Weights of a small mixture-of-experts language model, trained from scratch on English Wikipedia: 64 GELU neurons an expert.
Below are experts of layer 2 (counted from 0) of a mixture-of-experts language model. Rows are named router (the router's row for the expert), up (a neuron's input weights, with its number) and show model dimensions 0-127. Each number is 128 + 32 x the weight over its row's rms, rounded and kept within 0 to 255. Numbers have three digits each.
After each expert's rows: "comes after" lists some tokens at least twice as common just before its tokens as in all text. This comes from a sample of Wikipedia text that the model never trained on. Tokens count by the router's weight.

# expert 3
router:121131090143109207127158109134129203082131188137106125118136144167128120132105087131127174216145143117052134183085087128066125148126110053148177132092163112131161132151113138142134157102104143112159167151117137133187151073115073144121170078112124067132172151151132134158100100175119081111141109124083045112151135123051096144098117103166094153127117119124132112145106096096097149082119
up2:061121137108131136108092101161090107134141096088120115129111140159146146091111166094117126100119215152186152147122158131124123121153187118105131183113151143086101197096085134136172164191133101120131174136076151110123115136074158109126092121172204136097136122199179071159138057068165164113140165078139171138104173100123089123127093081092094158112128151152129092135128081151172139121149
up3:094125173135115160119058115130086095137070123157123140126143177118180118148170116186189128135123130116114103104148149098094144086079107098110131228147132104141178112129126086155200117163077080090136157098099128126146118152105137106113115120055101147067180130167128122155129113150147073093185142168168105117110094155144121116146190135080161072162110048125135098141141134104166110167141
up4:115079163181108077140116134082194143109158070125146199136085108114090134128150077095097086154142088091117092107131114153149189168155152203216092178087188158106119075107112107087120104164131095118151135148161108154081138119172124128085092113111062146141085130121160149164095122173119150123119165175134132105157080084105152176130106108119108143124158117131125085176134115113143165142164
up5:126126112060098114127148126176102131103144146124144203139036169147124128096128075140144174150140161082110130121064121080162070146143133145139117201060113102118172116100116125114143122145174157121164159174134125132100142143110081190111113153161106111133136099106095193127110160024153190090141107154159145131135139072114121221130178104116148135115152098149127129112119143126151115086112
up6:153081173122135132133078105100107161145131141133158173158093080146148118104103110112087160156117149128136133074165103084180069115114126167138188186119065121086091131180116081133143121101137149135110126133133119111119160101147098063075113073162071149183139182152122099070097156070181086087166162089136159113120160194194135105169159165152122150088149148134137101109157153134119096165150
up7:113146147164144100143127147127132116128111091070168137096137107185095141133137089149121115137123134147084131150143147131142192137132139131117103117055160096040129131157195124133142182150191096151130142119103146137114233105058100104130062124075134072174184137140090163112122143073141069168163144098135138144134210099136103144112089127098119070115112067144103149129155153152110087114127
up8:128110127113189105127085120108148095106131140088151105142153164100124186087131108168156117165092217114153160110166113176184098105175142112161127146103149089142172105137093091176118102129149145097163130093106180041169124139123105132109129155140179112064108171175132092162180118092123116107121133126136098123096206137144092117116165137077132156179066095147127069154181140086113076138132
comes after: " ", " re", " de", " p", " f", " g"

# expert 31
router:144167144068168166129169098149133156123090166135147140151086094146163141135092090125144106122140107113104194073152093194101090174169123080140122097081151102095117152096167093137114133106120085152115147148149141155159157128179146111121132131097081130098178110185125113152077067108147059096147117118107115076091193137099142089125158156159066130228121153130100065147115136116150069140133
up2:125166172113125137070154122147101022140116109201140091107150201130129148174173116134150146151122108200194124097084109142161090126116149072108116098165101163107116209173145098161131142159105092181161133149195147126054173130126097086147124094157109063098103136141142148106150119113132117110102130158141111097107160152164150148121117091117143112161116078094123108070097127109164114136149
up3:120124170143127134131083142145117146139092125103200096152135147135104164129131064165104176105186116115093187154056144095110155159114111148120079120147163121163126116137111220202164095166129128167154119140131092143136195097129082088115130101134092066093179120132088110122094121120106103137070121188122118105183096158149193130119096130170157102110094057105136081170107170120135111132160
up4:135136136146137134134100097157080097182126116103165121193124147153084136102094160166104169072080083131147121123096117146178080165108130131082119122102169088109145125147161120110128092132152070106139054182166153107079184134137097120121125139169140115127209130105138103165124078105089147106126164194092123113122165089111167137079146156157239158071184108121150166111115098133152138147148
up5:103091124138102140106168111138052130143149144075152174150130127139117147165077098087117087126139197185167059089083080167132098151133101172181111228118142097074165127137147142076163128149138187162135143154138166095134156138149108112095089122104125099147213149147086170074131098105117157119152169108148101129143137091122165124153155137124184138163124081119118099077099136134123077132150
up6:147128192118096140150190132141117156153146143151094193139163096105065151169107066106126089114139164176123058097139170141098121124133175132086123140129176107146125137114123145154140129222170102105137108103174122206159129148109125110155150111048083137153061141148148123126111129133091114143114123075137158119155093118114163125134100155128143126208156117087140122058109163062079111090099
up7:115118103121095084168084133135120126154195125142101189169164106120057097129142146119151132062101123055159103157138093140106184129148103083219141118177172111145152125175134177117115097139122123152123076104147154170127166171082153112103118095132116158078115175161093096115140063157112115170091096149035130135161115136136112173119058171152148122144116115132151108124165153100092141161110
up8:145152192155133132121133127170167117094182134131156121157147111136120148081098077089186123186154153136115150169163108025150123091099179122092125171152080193157142132126107118150171153096083134152135109074147064134103134130150080071132138085169141085123072171120052152133139143163108165089094102181124113119139090161177092132151165109098114145091104136135093142075163122108159107127144
comes after: "p", "s", "c", " con", "re", "ce"

# expert 42
router:184161100118140124145177092183090184133147147158164116117130146132129063110137124192189168134165075106095123155083083111097124096098126170153103137081087160111119056112173097140086110131133093133146091112176145191129151088180173148059114150119070095152143170120126119125115086164120143161133115140092100155099126154106117131157101096113136068073067127183102181097091132128114108097121
up0:078086165089067103118146121135176093196100104141120139108136151133100112131068110137121143126068114159174126141119161136087160102103114174149102143068144139113095095130108132141165150095112153094114160121157140140164210230134157098158053086129096150146104103122163101096146166147130137159134193143141143116111171044092095173126114158035108122099152142146132147163133096130134126138164
up1:087152127087152125125136118106111129159154162153156108159111168169167151118165123185118134143136158119182149103051109176170095124110145131138120120053132147099122132144126093104124157126117125137177165143173164109114194073200164178095100134090120099114160170188124124127153067087114093157121100161104145110086121079135091166098090062133097141057174149128129131123111149027102160135126
up2:127101110135115163117144069134132144084097129140102134104077095146163148140178103165114144113098102103086094074065148196191083100181193140094142171116151122125131125114146107129111175143128123096118122128192090122138128171228089165162116145083128097138154138107143138147138175107081102140143141079190153108081185129081073123190148151123104149151208118083122126096136128151162155133126
up3:141123121142099107145115119140093100112166082071081141106162121158121138084126087072119138148061104094102182102110150099094164121123106139177082131162120212139183088126144100193187139157100120169117106114120173156111109104121186101135128087107134103110146106093086231120152142137147179134118124112204169154148137096149143150092087151068099135112139079113132082148165123113121061156143
up4:125116129068099099121151094092109077137138147122071131102152169136115155155166136194106145135057123089119108115118164166061115154161110130142173142147102190128113123127101157133179165071123144072137130118139170122079103112112159091131077073112094164057136131130157088110119207165051115140157133185117129106124115160103137116140190174118106099069118140122127098196116180162169116118139
up5:133086126134139187117143100115116065118107122085151092171146075120122178137138118106123151071135132112180108149111132224119095085210113182157147142090136115117139115164151088115098159140142110090153085160116128131121117128093123118142103130219063132090098152131136166132112047134150204120092132160152110125112182156105108121100072183073149153129094118179094139140143150098135114146190
up6:116098142119174163111138148078125099125114148048171140125096093142107113142119136125131090138113128161131121103198124121108143150160115064219095148147097141159137181131137134056163100136101111168109129131120138082159104136114119120098112139166078145163146190101115058094097162116152172109103107117119124124140097145118173165123066194139227179157069125149113111162103101093188130160171
comes after: "-", " P", " S", "|", " O", " ("

# expert 9
router:186129085120107122116177129120125102154113145099098109148146067132167132151104092132137166129102083074166148172149171121183086101132073145117079133118125096172169193112179166100113163140167064053112119115110118154128114094124151144118109142096109136095117156113127146175112163116136080182082111152146104152112034136154084175112187153133167103089071171129124121140069115121078136179142
up1:138103071113096122152052108130159108171151128111161165199140116084114132084191163165149120067056113097165058091136099166169143119160128158133129146112152164099111121061154118196121130115088139149116071107131105133102147133086121140132187143138093123129127162124162112113123114105088117144186140136128145130107149159137139110143157139087139101100118121093149182058151224176198155108120
up2:110125131143115115127225148138082130133102130150096137134086169157150126054128142199077125105119097141147127092173204065073097104083168120153122186124109168128089144108129108098097141115088126086135158115100115112138166148176083175145188113096162128112119177116212100153121133202101089153126151087139114102149090105140157128158126141124119092150151134111139097169123071100103185086143
up3:120131136128167113137116090239112150183132112119141115115109157105141139156172123114135101136149154103178103137089220172132110169180093174118070097111130097133182129168122126086105134104182130104148104118137196104089125087149188121183152098125131093097143057083159132129163170124032191136070115128079116118114117145127096140134102112102160108157140124149110085157112093108144120111142
up4:157104149130129126151149094080162153104150120154146113134154113164113133075086116167118150134090159103040148084109100121099152118069174163179127158168165210119109080173155032148152157111107136166134140126161163126116172091153098099095112081094088139157120153141103089103123179141100135130150042102140139103139095119149186109137177156077172135144179127109143121117104100184150085145141
up5:116157113172134101117067162136081120150153095102079143113166147116115104113176086170134127149156153198102168072139169156152115143148219140121175120084085148141125108086085120081083123133071145140134182092103125138112135116105151118095129112145151082148131096209137154151152070132136123117169107121102152124116191141127195168133053175056112121096166136121091108148123086175152108153136
up6:103149167142131123104194104166147125102127178057124108101175102174126149100129162122190164107137177122113069164123128150150131129140142091107110126152082139122177142119109094183095165110108134127084057161203094157086121132101165042116115189162210139135137123126130111100127119115102108081203131117117123127096131113150059154126115166147069135121101131136129161134161134061148069129138
up7:095166167110070082143032133137105117110155148130160127147139120152145136074110144071053151159157077171162173153087096172078140115126143124120130064155128185113121096130122105090091157080082097126118101193130144129116125149146103127115154110138119123112147090101163158157117118051096149125124106135074134120110126143095122137137168128085145102158148141153135182160094103222143217127166
comes after: " the", " a", " \"", " (", " The", ":"

# expert 63
router:145146137146122102144113022087082095102143043192130159075128131107165106100132158075121136145147141084148111135159110103169114141086108148128100152156109084118177155196148134133107102129168176106156160198083097122134177088088109158066077106152164147143123127124092091112195150147142103139112106174140136161146097138174119103068135167099129090120119096125151096074148147139133148159179
up1:104080133168160093147160127115109118183160145142092100118091196131143140123079114171096187087126088118069155187147048171109139169120127097155062108161198108128184066136122092121136155138163106084154159134128131056163138116150122155097133134119163141187161132124106172057179117131118123120109105093129128124081120054123131128092089164122132170176162119074132133135134135117149098112163
up2:115123143149178144132132137122068100168105136124175164126095137126111088186157121164070127162135199130117067113180142140081160146119118069121132191133103105102161146157146142119150119190117094152130102171096131110134141121115200062108103083119110107100112112163110115116160094197147129156092151145135145130134064157112143137112086095119088134144144200085114066129124155050177097203133
up3:116063114066084161153134121135112144155143128134182096155090118110163128090186117150168156118122165093202157066153159112087152147119085149126154179112113134149135096180072130119122143096134162131097120137146163182072147135122128122150180082088158107047169141156092091087087156122102136066204138102153107111153120180131100109148174121151157093123135096146137165126118160095165101053119
up4:141141195117138150106132130101155103198138139110105118100130134130106173118147118168133149104138136136149073159131112107127125140135124124150077066157159198126089120182152104130164133128093099103091153145141132101152100148130179061109121112160140138160108194082127120122063178166084068031161153101106154124191143226153096134161128110125087097121113039096117160148119127087118114127141
up5:111164157104057165101105117154128098118067125122148190163136127107133162101166146106104150119157127151217066134092140111083150126158109163131142153143121123100123164112123169123166111192128155127121117106080163160033116147124110145185178129117132106124128147123142143075113161135138118103155184102094149135146212086025085163144119079158140104127159156158133108108159153116079100081137
up6:112096099122161136108119135191139176229086157117195154150048143145139102114127128122107135174138184165146104088116082151159126143145172135089161129150181150080119128084147145147129119147107151188127102101086110155145192143126182162175100201096172112118137079128132146080129142084126116109088113180085100119120117160157058146185095101109087143124133170140128152124121137095149102178117
up7:140145130152092162147093116193136156114094128147104145128156167131187131073182120095095188152165058100158162089138126095091185147140110184135168067070075196121191116093090148109116137157103139141120019117148166129130141190165129115116120120122078095134167122135153165136121116110155138084117154135116098109090196118161137138127153088139170088175127143117082096104116142128115147112095
comes after: " |", ",", " of", ":", "-", " the"

# expert 20
router:132093165091150220135153092171153170135116141096053098101110152126155171115128135132131170116158136090095114149125162187118157167163122109130127120153066103140145128125026154072103167123159112089159112129164077109150084118084137129106086104140150193147104166132202157150137114128159148181121135124109160113118106155095096081125099149190159145148135101154111072168101068121117166106167
up0:100085133105078154105138110112107129118135142153151168106096152107092136170146198117176145147137105121117040135105118132153104118162095166160049153146121131142148080145134106114214142138134120182178100104160077129045119164114102103131077152146085130104124110146105053093151122116141173158122164127113150108104075094105186205110107198109166144155142121154157148118105171101185136124136
up1:091114105138197128083097125149173125143171095121139105135122126162083154160112126075125121171162117124175092142136089109058181107120112112172162123112114184136146110119078144108178200120104126078128158146132212127073119108150138066110105097156142121139112116117137117133146191181095092097133162182168138139122186083094039178084152116079127093112130122144130112123187105104109137099165
up2:102120158136121133135081107141152142174106032176142193099074167150114115144187128140150132093136078112158170147134163102157102121096142103116144178195109143150125169119114071142139145137124161117144111130049132138049118087179130081148139134072163112076124132122090150109117160129086081080148138104083121115125100096145098156226110105050121105124133101121148118172165113134173113136140
up3:116109082141186117139179120095126132147149125100162102166152139147133127109118140061086130089131096094078114123207110114142177162094180154115126166125159150157123149151094106113198130126093120136116068125109127099113140121150105155134162111176112135090124166072159141165145094130056133146125067165087172118177131115085066102146193129086135169181082117116162123159138205074086173163138
up4:133084150089125109098171141140059132141156167153113086125148112156134190142193159148120143118089094165118153184114124072073111139069089104098140142121136139110130089226097206168134172136143133124144129112071065143047140093120149125125086164112134104117186124118082134110140133152104138159179085121096127099121121117094152146103131143052165111080078156150155130156144127074132100099129
up5:093131138145145120124078167068162124139140158115145166154095115108076049139115136130082109115137130162123129120114165121136103118117161184117141146108111148104092086141156036122105110191113129121129102124134129147113125112168052165169098107088168121107124079108162176106119139072104105162124203165093167124176093083094124159200163128137167153141148150107161220126120120113119193168085
up6:134129144153105129140127138137126110206126119095171148125118143155127095113095149197141115140125131197112180082140142118109074116129130141085136112169109129125111074163172138175128107165137159199129093057110082117138120147162114167191165151202155093143130121154116109105096126062108161105121137169165130095125130151176066116144085133131076095189099109089069194085165107093101154178099
comes after: " ", " g", " b", "e", " w", " d"